config = dict(
    num_hidden_layers=10,
    hidden_size=256,
    n_experts=32,
    experts_per_token=2,
    d_expert=160,
    d_shared_expert=0,
    hidden_act='swiglu',
    moe_layers=[0, 1, 2, 3, 4, 5, 6, 7, 8, 9],
    router_score='sigmoid',
    normalize_top_k=True,
    routed_scale=1.41,
    balance_loss=0.00342,
    balance_bias=False,
    init_std_router=0.00919,
    lr_router=0.00107,
    vocab_size=25914,
    norm='rmsnorm',
    norm_eps=1e-05,
    tie_word_embeddings=False,
    optimizer='adamw',
    learning_rate=0.00146,
    beta1=0.95,
    beta2=0.95,
    max_grad_norm=0.5,
    batch_tokens=131072,
    max_seq_len=1024,
    train_tokens=841300000,
    max_steps=6419,
    dataset='wikipedia_en',
)
Below are experts of layer 6 (counted from 0) of a mixture-of-experts language model. Rows are named down (a neuron's output weights, with its number) and show model dimensions 64-127. Each number is 128 + 24 x the weight over its row's rms, rounded and kept within 0 to 255. Numbers have three digits each.
Before each expert's rows: "comes before" lists some tokens at least twice as common just after its tokens as in all text. This comes from a sample of Wikipedia text that the model never trained on. Tokens count by the router's weight.

# expert 21
comes before: ")", " | ", "–", ") | ", ") |", "; "
down0:155103141130171101119134128127131103165148081143103148116126111142146122149109100127119145138134131164136111120139110101149119142077132111142137128147118135137097144140132075122139137078111096
down1:078123074154143148110070149095138175102104137115074152135193133174071133187131104082117123114161162178164129143110158130122127152067115095120125132164132131078129118128135127136142154117142121
down2:122132093119149099115108116127099072045133194079131092150172103171120126138113131160100141153113090124093141130085148144128077113122114172148099085102115125146180132104127170118120087122138153
down3:175125143157138160134141130112199146102115113124124170135085125137140129121173130124119114133142126146150149109145102129088149151185148105097127116153108109119133158106100087115161104130122138
down4:120129105086081103151102176096140152141107155146104067147134111146145150140131169128146122127119108140122106126160105160168123117158157159116152161175093096123145110065125136114144149143100164
down5:146149117104094127103133132134139130134147150113147143134102110136121127103114112112142141077114133123096101103122125091145145127116115148122136171105115142121156112124166111118144162145102144
down6:101158151092135176095143099126073116158125129144106107134111128140109118174127132133125119103135143119119082175148129135089118142131127164137116146130094140162117144126151119180138100122141129
down7:144109131087152146112136127134119148104096082093121113118142116147117133123101140122084141121118161110122136091118112129098121136121154150098118158087118123121122085138116115144102102148133121
down8:103110165109063124111096159152127097130127153154120124101122118134130128132171093104134163148142128124118095106088120127142117109110154162081152121085104143107135112099123095161157112133143121
down9:125084112128139074124130143120140115178166135136108102112123181091134124126114087108154138097112135148113122117132140114160130102119129080125157139154108131133118151147131092121135178123133087
down10:127133159102144106072100135143097149118126127142153109097140135065094123122102132106105148108096091121155094094115128127122144146122085121157064146128117070101165093120180121140108119143185116
down11:156112093134121061063095109151163112160133114095130187122125121167126158118078122147131126119102121107135193154159141134114095115139136109070082081132085099093119120141115123168100163094115159
down12:118139101169142110119140114157086125151106136137127101136119119104119112166086149125118166131141123151103147152103121147150145094154184106142150124155132130140108119143123149107043121105070128
down13:133175152104131155147134138151113143167097172125131131140109113147164096149131199109141135148120122126114135142150081110109126142124156170061117176166088110155145142118124089175143145157121160
down14:149120124147122136076140129103171163122123072130133129093111157109122140126153134137153117121148130101132115132149157130111135138105127113130097140116115123143118138142129150130117188116198135
down15:096146097141147108131113150115133151122150098138075124115144126171145147080112125126168139168177136143110148125168100114079148120113161105082101145114142112146131135086108174097129139125112090
down16:090142124115125173118114097155167109140119159141143104087131115128115141126097160121103082140096119116154088115129141147068100147150137112090140172149134137137121083157132129122100137140107099
down17:073161125124128149106119154098115143159142141128099099129109137103085132117190111132119129107153102141106113110180104139125172163117146102144137129122137131124125130119113104146157104137145109
down18:110145128108140113144160130144136138145127104142121111130102109110164113105149117107118110163124121131097104118178141095116152109124155152163089088128118119110116157118081133159136147083118094
down19:095103118118105099129100145139119125143140102144157108114132125103118123095133146133110147122164097118140136117131136136159126111141157108157161158123080129096101122102137093104079143150119132
down20:188149142116117123107109092123174139121093106171158153159118108102150165124113163116110107108116156123132124133128146144122163152130168101126089131136099183115119127117099166143100156115132146
down21:128135125158194106073114163089111111101120092131183124131135088149120130127179158131188124134139161154139126172133134097098112133122111162169135124111104177132118149151144121137140138123108154
down22:130140134075142139128116138105128100120101182148135133122163131120106177134127134146178169139151147101139099131125159138168144140122115098139084162089084182160120107102155112119125127091144144
down23:114121115085143169083132104144139137130159131141149153156080104148163146122157072119169083094107147116149123123104095133106163121131157111144099099164114150103110183129114160109095108144115105
down24:144096104110114111135089109133107123138157115123114150113091169133160142151112148109125123101096118133127130150131115082126137138101139128142160155168157119133107127099135131078137146132112108
down25:078148141149143162129150150129126149166115131109131146108135097120156155118109129131154104141171128151170137138139146131146118124112154132139148137150085194112176133138102126132126117124120089
down26:174088119116130168145133096129137097116151129184134121151198118170158101105097129139087152157060129111121119107120154104141128111080122096112153159097124137166104158133129111146105165131133189
down27:124121094135108169135121137162132158133158093121120131121099146157166165119129119122178109132130135113118140123132103136091162143170143086152123117139158144133125099091134145120106135145108125
down28:166138181178116158125145095131112126122124153122129116139169102176127109084144108121084116144118068097148136140136116141138133106134127132106132140114120118078168152171119103134158163101131105
down29:117081113154094104157123131116148155159117142133111083133120093138145071123120160114136134163134103105103109117132142109125126154128106134082138114121135107161096099120124134127126173165162111
down30:113092094137127077150122104110154146116126106186132129108093106149146161095105124097140117153140127175156133122124109109064139133129078082123129158139127152146170171161138084160135148124133110
down31:119132130077182140137097090152128122153133096124136147136150150094135158149097137107108148129125134157097082113113124166109127127134123130106131142120113118188146051111152125113151140120135124
down32:076107114169100154158106171147087113107143155135097142138116151132124153115135060108180127139121103114123132114128118119134107118150124160149124134148147121141165126100140152103113084167122114
down33:106114137144089085120141131175117136168172104137132097146064119111106165132155103164106103124116141129111089098127109125126118096158127119121096115119150126144105128133121148142157135153137106
down34:118097127143125160134171130096116152150171141109135142079105115146172156136117164143122101125136142144099146107111121099104150172155122107128112144148152107157130149091104103111128132125111112
down35:117152121134113102128150129117103158113109134125118142116102090139094108158134118106134144098089104130108138191127129109173145119110192132105100095100096160136135123127124145174118092107088103
down36:138118088131155106105107128124167179181121137121136078157118142159110132152149108110126151164136120148121089110091113143123162127134136122136115107154132095139157115150110143145136109096128156
down37:163153108147145128124113119118100176112143172114129120127130098131127125092173154152090140142104137130122125132149110137136171172126135123137086097132127141110117118109100153094093134113185120
down38:128111105105086126083146107141127102131121173138144154136107136150142113115169094122113134131151085156144119116143151129126152136147143116204121168125140112145147164146107123150130144093161108
down39:143110121136108122102134115139144115131077132152128152140094105133121132103170147126178107111132094194141166163155133107085136124105112137137116100134141147131115137121111171128148109089139127
down40:124105105137141134130152139142120136110128126124142159156124140182134164106150082146117106171128143112134148109151133104045150139132103135164122103137094141116126094099157141123136074125147142
down41:128095157141145125095137162127120135128139112132146120084152125114045099107155128093126155113147138110093112119086116121160095125107133129115139127141117124107131169163133115124116155139137170
down42:108132148074094122087139128178099111119141133167103103164118136109144152157126162137156069111119148126135176103134128152143134106113126114091147076171152149127099149122125144140138122150112132
down43:101148105135132161131103105099129110115173120132150149128138152139168083144131155119068120091141116111091141130079124133105126150122150112101130126114105136121120141144126076152134150091186110
down44:125135142144134165086090133116125112143098096136110127130129117111093128121155152110122133153173131128145129135180126104105102118212147113157113129120119098091124131113150114180114121140140099
down45:168131075110132158149152150119146080094100140108137117124185111129077131116136122117099095109086172117127131099148139130069123105138107101143148149111153118130122128095164117082132128131156144
down46:127123107135119116101162151137166111107141115112097146145114114117133114132068154103153157068178154147129106138148111179135126128131099090111143100176167102106132129126182103103151108170147166
down47:153106167129101133130138138115135106132163118120156156103119144134156134092112099120131117118110108090165115077138111152147138159107121085133156156131083130129100104079140124110151136161132097
down48:094086134098095172148142114160117104098089156126132088119153150111138136135128128161127117154120140143105177104123166140136081127121092120115126140111130131136163110156094115151160143132128154
down49:149096127100140150126113141112148165140122148120152155084138126149126092097099107110057148141111134132117063160140135077115132111085130108138131175094116147108135122145122095103123176119143127
down50:152091137146108172118125147163097126078136106121119149105091116106173143126117133111112131165146107162123126144137104132094094144151098167114130149144109110148118106101125151166162115140132100
down51:115109112125119150117168073124150152114136118093143164097114141125140155146179124097159105143120126150129138195128128101122089162116110122109120166173110109096176127148081157140090080121104083
down52:133119143139132114106107092120127070121130151102131145107149143114120098164106127158134132128143101156141140121110099116124151108123115123141134094113155112084118143158154113147156124135146146
down53:125094122121110134109084120196125127151099127103108170100146094096133132123131109089181131161147165125146140139146093148130132113131130108139125101078141089159121149153106139136116095165136152
down54:165108131106172140139146102123147143114114143144113139155105153116092128099154107137077134120120136154114115158109149144156140092124177129106088097142155111127145145139132146152147149092139161
down55:116127099111124107138120089137149133141166147113142084182125138120187106157133138137127151119105116119130087125109102110129128149133167162139128122153136157177164127146118125113125104159081112
down56:122105110118099169133148131102160152130113058131157142118147157145188123118088099083156113144133121145127135093128120150103093162151152109150124139146109144128151138093132106109117118107067103
down57:121118086138117134159149161140154149120116164149123119126117120112171119132137102131151113122078131108115114131145085097118149123148104138100164137138136158127124157130119130063113087128137150
down58:116129138143115134144146145120156126098162117095135118137161140132128084136140139087094171131101089119125138126170094143158128128176125093173126103141118123125112133105172129122140149120138156
down59:139082127163117138098075163114145096096118125172109116133185140121173134144103131085128141158112114132115147103097085139112133145119141102150160109101142104172120155067149111117154070113143120
down60:136119132101119122173128124117119106094115162135097128082108110154156145142179099144136153130144117135138105147141126172123130142102161131182153109105111168096113128143088178080131132133091130
down61:115132138086156098153137104113112159124123193130139125129174161157092114085166102155106123144149105128081146115142130133125107085148117117135162098095117149122128140101116092094111112147107153
down62:101122139159135148113158116115115129122131099115119149131127105138117146154156084127125126166148103154128124140107150160093097108131146164143154107090104129080075112125117135161130141111133186
down63:135145146148128107123070165136105118106126125111121144104096118140087119119100122108132113109109151147149125084168164163138091106151122104159133138122108125126160118117185133138120111092113127
down64:154112101094144092071129149149123090154141102110129185112140151103090134156119163102134115117121126106092126154138135108116126147111131161164140150135102130076109089123150133126102099129163106
down65:120107131100145110142145108140148119171143113110101118162112117095204118164106154168131173127135098118125115162116084116117124163151143125098123172112123132135096104178141095128129103122125109

# expert 27
comes before: "| ", "\n", "|", "\n\n", "-", "- "
down0:117137129140128110097150126100122130137136161127083079114164123125174120140139116090141138128110106113131154082093108156095153079118122114138096082153132076118179154124133092152101099141097108
down1:133167121099146094162127114126103110101108122121092135146129164116124148122096152135127107146121154134104145145121138090136138089124149152096143151140131151092100166124130088111162078166108129
down2:135104158117152142128127127145143103122109177121095136138105104122144144124134159119146079106120114095123143138148131102155114137116128139108110158155149124141109114147123186125129118151135119
down3:119125119131079114144099148129124151137109116097119158129118075088097120096149159120145140139128119148112090133082171127164085105103167135186172098148160105116113116133124112130140102119129111
down4:103167165169107125098087110122156141098131117146098111122154127162134130141142168144108125132135120172123128125123115143099184131154132158101119113150102100145177069083135095110137108099129170
down5:129112125128205118135150087126137156165130123165134107085145129131123101145151205145151117131101140115143187106126097119121111181114094092150115143120124126118097138097094104125129122124147116
down6:156115097110122154137111176143124155132135133134102111130090130107136137107086101120115153091179118123159119140118084141084146142112065125098118106097144113110117085141109113162136162107081120
down7:127161132150148181158127137123116144146127124174131078165147126142085096136141105166132089131136095136106134181097166147115133162154142123118135127187100129172120136170110150102136137118103122
down8:114122122141133166164130122104118155147118151143145154159143141110127132145117125156153140096109104148146123151159136115097108146109134131148099194141101142133153098086125204165139143128127141
down9:127121139171108130176115114117162114167128148126137153124154105155141135139114113096086121120132093113143124140100100128129135098137122142171192091159125144116157114156146092125080135124152094
down10:121079137141111094154151145122100105148136123146108123157134113115121155142134120080129130100072127090111136145145131143108129125155148128134116145094157081103120134152078100150084155148131159
down11:156158144110116126131130145140061097109141115074157137138157124112161106161135148113107157124113117109078140119100106151135129106109104124131083149118094128154148148172143135124171116107179140
down12:141143109108147115104108148143156137163111176143143113076128138141121122127127130138104138150125080204107162140158119116171151106120090122097169149137139159126089117103094150133099162129115157
down13:171134102104121095156125162116171115168122121132160148159146130087138105125142110089109127138114137138103128140130108135097117162101118135113175175137129135132167088191180103133144147131145169
down14:124103160160120129104108103123170089130138162127135141105136133090143121119156144146112076113140107117194129113151096137102085156127154104142111171156090139128107102160169131164107148170098132
down15:168130114142110111148120089126123124090127138131138173114092141117118154107103091126091152136131151125084188113125140087156131102126132126131127117126150083161131121198155166169117138174104161
down16:127099125095140119130135115123091176134150141130110089145122100124127169140118164166111142121113108107118119136154127117149097125143116131157095138148095191159137127142107133152146110126142145
down17:160107161143139129138104113155131156111100130128148125127084129112151137130108149138106138112138121119137140122152085103108152158096124082122102178114079097122143148156151140148156176132146202
down18:101153146118058157154101133153129112152140107162128127143083160118119134109135130106131133130108092123118106145120147105114113100143143114132130159136141128143149118127097156149125145131128099
down19:129101103136072134117112142126121137144103147152171126173110116112189139089109127100111158102158178144129121150128117111123152133133102118155147168138081118182122112101122146127117135085167126
down20:126114118124134133116090149123158171137135118131153136156110167143128116100179129090116168148154099123142136147101109118139133118124101146167119126164099163112166104143126159150137154107153118
down21:139158149169103156127128122113152125098094156139145134098108145119119146101117133128099117099106127071142164101111103093123130172120131138134142134146163124141122125183176131147120163111134129
down22:154141139127131106120097087124130150138132152126155091101151188134110126140127104138105091121122091122136133149091133142150113159131151154146093150105124144099135086148136109136132190128124171
down23:140143086070105079115130140086155102121100111097127141169141163072145149116186160126113095124125153093118131129166125135096154101144140120147149127125115128149139119164120125165109095146097133
down24:188126175163110132151116140114116140138129158131116119108103145130144120094076105146140141111135152164196151115154120132117114141114144152150151092097088109153133123142122154154128147124164126
down25:100133131102118122143130095147131129167156093171135166067172117117111126139085097065160144149129137092086115097167143153137127113114114165115168148100117160099123109141142149155177111143119134
down26:098099111140133136153121180095139114121143119124118146114136115156105099128136133140121155154126115132146121159130128121140143148139090105149147111155146142118130118095119114092120124122143098
down27:160151113135186190137172124109165134176137129095121075123153154126124154166151096140185153124158089110116111167142117110113122129139102150146114124076112156098151118086118108138155130176118134
down28:182078172121179119128103154122118107071128148116106158120100105106109108151120136164150109133089113129149141174136092153132155144120111122113071106099103145113123119089133141104156156160167097
down29:128110116102134150125095131105148100149132097190103125100128113114079118140149110144144117145114158148106144115111058155137121114170122142117127141152124115165141119059113169162071141131097116
down30:113112128123138107112135142091132150115144133106093141157133125112130147149123101115113114097121139131156156128140142114154082079164104104088136168129126176090096120121129097140109143113113129
down31:128159141118144100117127158125117138159140128129132163142129151119114130106145117101153144144128120129154154105122109122179118131114147122094088110133102133132165102147087121180120151095149182
down32:094173138078116123144118090099159135136105082154155113122133128159122132108174097127112116164133117099126140152185168108131145110100143119132107102128145159136127106136142128106127111133071144
down33:111150134122122161149108129112134122173129148154146094123161129111102111111152118117142102142082127106123135150123164147131127163125108093118142115080117134132104126165134148165073118123153117
down34:169104112144105132153123152137113114105155147135168143153145130137120129145098107121130157155117115155132181139139146089120119142105116150131058106114116106090160103123127142099151125151123140
down35:118147113131139128153122132103139118120136125131113133104122142125108088107135111100106143155153114100121129181145153140140146135107119114168128104159125163142151116141149112147118132108099107
down36:129107092091161126141145099136141135124125150136157147097161139116104102134115161100089154143154125137126181115146132154135111127121113123158166139170129117108145127111121113101097145097129142
down37:124141124115125083089131132108116119138121130126124153149146134130150175135112104152168163108185125135127099138132170112127158124161099141115098145124166144130130138158132141091124119131101135
down38:127151152117133131110078087134146118127125132151151113121163166121090111082125116100107141189113140175134152190117075169141112159124144084094089134122135127133122115127105120152153138101116104
down39:195138136077123098145092097133202134129130120117113153122132129123127154124166148117148126140089149103175132109163160098150114153126123148092102172102108149125122121141176093130153106146131156
down40:132124122120129098136155163138140145143158136169138089140138127149143113150127089161117101164101155143104109084132118163132072087132152161132148121100116101138133142131132135157136134136142131
down41:128194145141118126129102125151115095130155129129109112143130144135140141092130143123117102105127176130089161137123085150152135181112135112156152120095096128131138128113131143124130131151117105
down42:141112138099111129160122122108134135155134112136137147097159121122160135076117140154104141146090151132135080135167137154121089115150132118112123107155153153129126123143078152147152133116146126
down43:126076092101157169158156164113123123139153113131122104140126154096128110141106111181141156132116144176139144192132182101098129132161126141137218171168101130183114110092131107130119115140148113
down44:170119126088150098168146147133157134144135131122167148112144092082134132158172140109107123140103170110091104118154170088110079144110138135127085161163162132178109104167145122125122144121127151
down45:132100133147116124149139120125141192085122165144138167118113118147110109142148133106145152169136096137136123134150110084136157087153124160152102122162178153109130143177089134113133141134136131
down46:105135141148078114151096129108153118129134158149141150108110128124121159135111116104168119155113142099156155148129173114137136095117136146126059098111145114153120116116155148172067187164147138
down47:131094120163127131110133143175156150145073135137124130161163153103148124123124176170156135135116109094109126120093090111162147141115113112139143133141089151174135136135099131131125122105139095
down48:140149128094152119108142111151184158170115148084147094086147127167155139131160138126131119152136163133172123133131121142140077163113083152118105108123123127134135184155131107124102118137145123
down49:109115146132126129108160129118087163153131130145129106137091155093124121145093085113142140129110082136142127094121093122130112123119129108120110177151120162085129158135156167110118150133110117
down50:122117103106138124124118131131156181107107142144131140078107152118151134131127119158123144126124091116137126169106122107137147109118123118168190129164133136141137133105126142134112131177092137
down51:143140114094101122143148086112138124157136164154142094101110107109128061063107122126136163114127121129135136091138115121158100134134134157178150114159154153126100122128086124158126142056161148
down52:111153140149110121099151134115130121142105153131092148191135100171090119141128142084098106133114106130123132077133150128143107146133119158106115134115101142140160143094104103118128147112140147
down53:066190143139115140096147147134172120117122102136099151072122201098144128156094105141155129118125140167132108183107089120159104117122153139077123123150114158117120144087129136136130132133098108
down54:123138172139120143141070148113118134121128142171067179152136106092106112199169150081143141119138128167127085140118068144074074170089116135139142151102160121141144104155139153178148138095116139
down55:190152108109109107137102103133138138129120141130161173113143108114131119148147101107063143173138150176134081134140163100120116123143125147076121121130147121162124094127162118124099151129146144
down56:146086085111131119124124161116107058105113117109164151132155126098139132119167124133095106117129159097174145105114116134086118107093148090110194123108170142124102118110110124129147143139157134
down57:139138165121114105077106076108137122142145152132153130138117147108076128166107058121148108064105171132128138108153144119082129131125142109157132107127079100120174140132118093136132121131125127
down58:152159124098119105121142173116144121113133125159134140133140101132100133165147128096093164132142131141146133123134178126139144144109108127139103107144093115116115118082125170142133129152140120
down59:121159125112102116154128109141098124080121147125115106168133124111162133098129118146138162135160123127130126141117129150100131151107127150159152122086149105117135141090101168173124165118149101
down60:176182074142124117161137135149093067125128124104106129146110096076188140114110119157099120109134174077163085131137118178104146116130125133130143138100141097150111134182121100106136145151146121
down61:122122118139115070121093131123119117107105112122098178147114106132113147151141154116102099130109095092147139101133096110195141152096127150138120117144128189123123128170127129138075094185098169
down62:125153171121098123156115084120153162087151131151116150120118165077116121144140166154150112141143113113114131145171149117137092118106161133148125133117130145128119130146119104153143099097114146
down63:168095137130123091128129134144110153100168147171109142111126128113103131089136117090150123135119116109128124152073161153154134125131132101131112119128134117130110142140150119158145101168131119
down64:138137197141141176120135161119143165131149116174108135129152146112094113132175114115161127150153093130110135139125143147100137140122131111052104101172178187131112128118068132131151109121180119
down65:152134170181112153103128125163126117100168143110132158149111113135143109136060096130094095120115109126098089206091120132144120121095122113090156120114177141104128127119125146115147157144171190

# expert 20
comes before: ".", " | ", " |", ",", "\n", " ("
down0:120096147166108166121131131126148156141087137111135156125136101127146104113123120128123119149145161145100142135151142114115122112112139084124125118118093169138117108103153135133168175145122102
down1:126115150106099126102092176096106081126143136097102093133127139132105129135149126121181094121086143119132135128104119110136140160126135111142111158105124155110126134123114113160153073135146138
down2:107143119099104088100149106167114146111122157138116126128141139112130162111141125139139134078156160140120140100104088130110129144103139131192171113112099110147141090136147130143120131135112086
down3:157140157082096145094167125128096133106139110140142095101084143136122143094136160131071163068137126133137082168164149136163083123187104140137110174135091127115155120140112131116149166120094103
down4:139104096111128110087144120133144141137162089127083117090117158110138127169108153136149102131138088114141109128112121101124108152158148105118127174099097110052108154113128098111119144132171075
down5:125119114135141127133136132161124108128122155126087129101124132109078105124160185099128137119099111154128141165170127170111114136132155128107106134105084101083177124121103108142147104137130125
down6:114152104164133133164092110138173102122158140124113140156138089104124155117129115162115148158119164124147058115119137133186088118123129142173132135137119112116140132120124113144185123109108130
down7:115162100136159149120129136111149150143108115129153125129132120146157151148117087074090125111098129085080147133127127113151125139167168138169148152111095136108154139073085116147176098085132105
down8:107105118119129096132145143111136120146137099125109137107114130119156125159082170117140147149085112081156130161060136132140116111144164133177122145156131104127150080132113111125106114104108081
down9:146156128100087131159141131120108087131114133092113110130158102123107173120172124164169112141077153145133154098126141098139135151090093122144121129152102110126081131082143114115118123124134111
down10:158134100131143180152126130149135155154115082142075153089090154104079154159093160101104117153126088128125094117131164128174134158119107130093103114152110089105148137098096152150127112117127118
down11:134140117121120144103156121070107151134156099124115096134114148141131152109095165077113107118073128130113133100158149113122135150110090123126116094131116170109122085127125156148131147139171091
down12:140091146126124143109151094128146126104187140129124115124091102151134110069155130169153147100132107111152121125102141124110190105144091146129094095164093114097148111127104107150155096132132121
down13:164132114175174098156119117112105102113126117122129164088150096126113138111137169116112122160101160115119111102097144140132104106145130134107169155121113124138131134128156074147171160098117118
down14:114183090154153117172128122188121114107140126159143102089139102133124136158123121115091140157154124114130128118115118128145119102147124157128078140096129168149117149096135145129144136103133122
down15:089132123170137117156160119123130149142114130112102110100140135128099129130101102101170077164106167150122191138122145142103133124129124110128147125125152120126106152091122160095132131092151077
down16:113138087115108163131085150119102172154091084127080141084099150125154176128100145124172187109118145145115137124105119142112108110089159124136148104147091118108089140136134114140132154147112110
down17:130123132161103149152090132145142074123151124126137095113128145120136109130146128157136163128136149129159130137118142132115147136161113172096169128114134142123120081166184108151123117172141151
down18:106123101154142124159172131142099124123150118137163104158136127128165101070140118097163110119116123124120106145134135151107185134093132102112156108104140131128121097124153122141147139137094168
down19:147178147096126131162147111118086080125145126127112124093133152115137152129119168136102137146097123113108150135142164114095141144139130133125117181116108090115117088125112063118165168138209141
down20:134085110134128127093157074134147134154138151145139178106153111109148109147152099121066175143139067188155115100139163109124124121121135150134142137111152119131151107133130125132131192109128140
down21:125136096130082160122152146136151124089114064095156087149116100157095153153123130118144140129080126103143125127124093103096141123133152113140148150198127109141103123099146146106119116135169110
down22:145123152178107096106103189117167133129168144161115107179100143108125148137140166156109157102110139108088159153111119119104157148117128151135144092144147103152112102162182130159149146125153087
down23:174107121174131147155113128109100170146134114138101114088139150107149127170146131132112117099119100163127173135159128117068122095111135131098103158100095102100153078119125148108111117088151083
down24:107121089129184144143143089133138091126136139144119119171154151126149084154123132121146163180118142162111156148096137137088126142110086104130123129113139075129121122181126066102145158120108188
down25:133097128119123155117118135130095156141132141091118088138141110126124141163143116094141133143142136128091149118169137129133124113134137126046161105086109073147155127097094143138136168165159115
down26:139114128171110133157127119162102090109131133117109151096125123119102096115159162112113144110123084116122118139136103094092129172193161154124115153146088128171134116078138123141124127111138155
down27:100137115153121109133141117144177080154160133135140086151114150140158116164094122135112143115110176148120127145156144142121131141149135142163164140108149119112129118101138166111127137127121110
down28:128146144148137147097133142182108125107117118091166143149130152142163131136105150112144144116120152129102124132121119118130135166122135187120116116128152156154134105129111093109151143131137142
down29:115127140166102114122120123128194120100123145108125121163099129125156118155108138100111153108129082133143151145154141119091122119101095107109169086112144120185142102124128131134137147142149148
down30:137104114134166148138143125111128107125175177134172120146149115145120142117143088132129138088134165099132122132119137090152187063151097076120146110095136126144169151106153118123103135112133120
down31:141169138099128118100122115103087148146124134137101146129122110114131152126121154118141148112144104143135148140158107084102094123129159147101131119088126084127124147080063133146119138122145173
down32:106169161191138133117074132142101161135136149138159143128084125136160142153164157151091187113085166123136126107110134123110140143139144148128104119103160150160109124128111135158086125121154156
down33:142081121092168165130068142146111143114143138141131112127173177118129128110128126131146152086147101109168106114142114122130114098105151098095111152140167118124138108134110139144140142101129163
down34:122146119107113115146104079126139094144085113181131136126133111124167150154157108121160132123146140115131113162121099117116105117111099080130113112114167105111105130146113071093144123151112130
down35:133157131152124142125122113170103148149163171155129110177130129139140146152194143084063141139105155099161096164123125144154142137152173169111071099112127097119155137132132106147124132135123172
down36:117132176123133136183158136150112083125098096158119145064153122144137109152131165158138141113132152141129097109102158184135113138090111140126158087110146127137076151081147067099122137124110145
down37:150141142136141118125145109129143156150097112108126156111088099104108129161134112099151140112096122156089126145152175134075108097141154125146152148175128119141135119107123088104142113104153186
down38:101103110143168120127120143134121096130079114117106147161101161137128110144155124107146146136108105066138161119154115104145112121131155112132130144106166130157103114160123110084182158142179180
down39:138109165089115122133114140099187119102118158105146122137158129113111104156124152188126110131119113168143127104170155133141132122124133111150147129137144133141088122149117135181125149123109153
down40:099123157159125111107116120151089130150084134166123153078118129110118148182057129110119187123139137105135100148111113129131093135118121132117162145117115122104130120129119138142136124152123129
down41:141157132089143155099126129141102112157138194110167126139155122116127095126133151139119132066125161085163103119097164170168148104088125085194158153108114118092137102157121145150107131155121127
down42:120127125157163136102136119119131104139171123131121111155109142130146126117129163086119136179127160111152132143190165102127128145142149106121165146131131083137135158166137151132136139121134134
down43:150118117131133105125121127075146105140126106097163118133110092148104108125159120153135129143092149157158133103105111150135152092152158126157153160150117167147132129137145109148141170099113162
down44:126171203135069087157118182137111140171133160121154112109174118122111142120161119167134129089119123107089154145154111099125111123157158153145142118108115110091162120110111114126155154120128118
down45:148084096104124144120155110143120146163144106150107150167114132101138122143175114096115150090097147102156152117178077122123162078116151112132151083117152101129119085132146105167167145141148110
down46:125151110095136141098132127130125151128114133122122124160112137155133122110186160127156109093151127081148151151159140118161138165144132160102096132131129128120148096093112141159175129137143088
down47:126151121154132128124142140115139082080122101117118130157093116145087130140096119125125114102115119098153125141111131112149134110121104119162129098139074135134169116118129142085170091129101119
down48:134116099076109143130134139174148180101121097149128151107126121139133138121109124131147105151152167123136140085120151185150089126098101118103131130106143127160110167126146144107145135134125127
down49:147119116120117139135086149178101130117143107100132123157138105108117139130119114150116145131130130159101139115107134131143129141129187125118107086131166099167138124176147133077108137120134161
down50:121142192075150078115096169144141139131104129140132126133128098140116121103136147119079156102156154107078153153140141103103155125107088142130131079105152127172128134154152110107125110120092181
down51:121111125131140170139118143133146151182135110103208137151157151161100161141131095134111152119137122083166134116140144093155152131150125109114144135125111112129119145123113119137116116104116130
down52:157135180153133119140124151100145128137140202098178125149168154092141105147119106159107122117137159090150104111086103118149133103145136107091135143071128153145151076143122123169155124153135132
down53:132148104107117116155137129199125120128096165127155114147165105133085129108204140116099122129154139091115123146088101108162167111120160170128090181165098118136149128082157138121107151129128087
down54:135125122076121108130113161098177147132106097129132089126126149101093151127069109092132135104150115123123138148116119121142082133119150108146138108116141177100153116117120147104070128134139163
down55:137122122109125170134102097164157143125100171128120151147155084119131127156129079134171111125115171085107141081118126143144153105132103099121137100159144110103135146098156130103156125123108126
down56:071148127094100100105138096140121132088130161137139109099115138124130131100121142156112113149121116168150112121113108153091080128139139114093133135093058128111128105163118096093109156168108153
down57:144120139152079159097126094130130161114075093143133148130080130132121137167148143082128127115111119123155138136127128157103066168126129154176151138109121112126119164135085140129162168115140126
down58:113108068132154162145168095104136156163121176114114134129154163141142117101174138121088125170136118081117171174097177124125132117141130107115143096121168143134121056138094082132106112134140075
down59:102109158094119140118130155129142113140127114167138095122111110122141107095186189189097114088123154102156060119144148132130105117149123134153163144109109141133136153137165100143117102137113126
down60:141149160130127140102116105138159138129086146088167087156115151133104168109138121126126097127104142127118091103124178133160095159111111145089135108130104112106157112137133140158109142120145140
down61:143131130136142117104098113105088132124128131110161090156178136122126125123106111105125174119171128092157124076105112114118117137165102128134132116136157094154111111140118127118118149134121148
down62:140110175123158136170087160136159134121100099098141118159117142112128114123143113151146126117181138154153145111133122184128143089135182123107120148174139116153117129154158123089146105160155122
down63:147130140112130118133146076102112116085130103123124122128115113154111145165087110192115128142167119094079164140134102129122118148157125108103136148152098098123152120121113109093113134143128098
down64:087103139117110172123155102166143100137171124132081138094096083079103140129097120131115101125111074125137162137150132149113134125133159106155132128136122101137119123121112156124114129117116127
down65:151105138124129113180113099138171111096128160160186109181130135122167093172086125166132159159152122112143110145120130113123121115114097100092165107120126111159126163169108103149117115147123131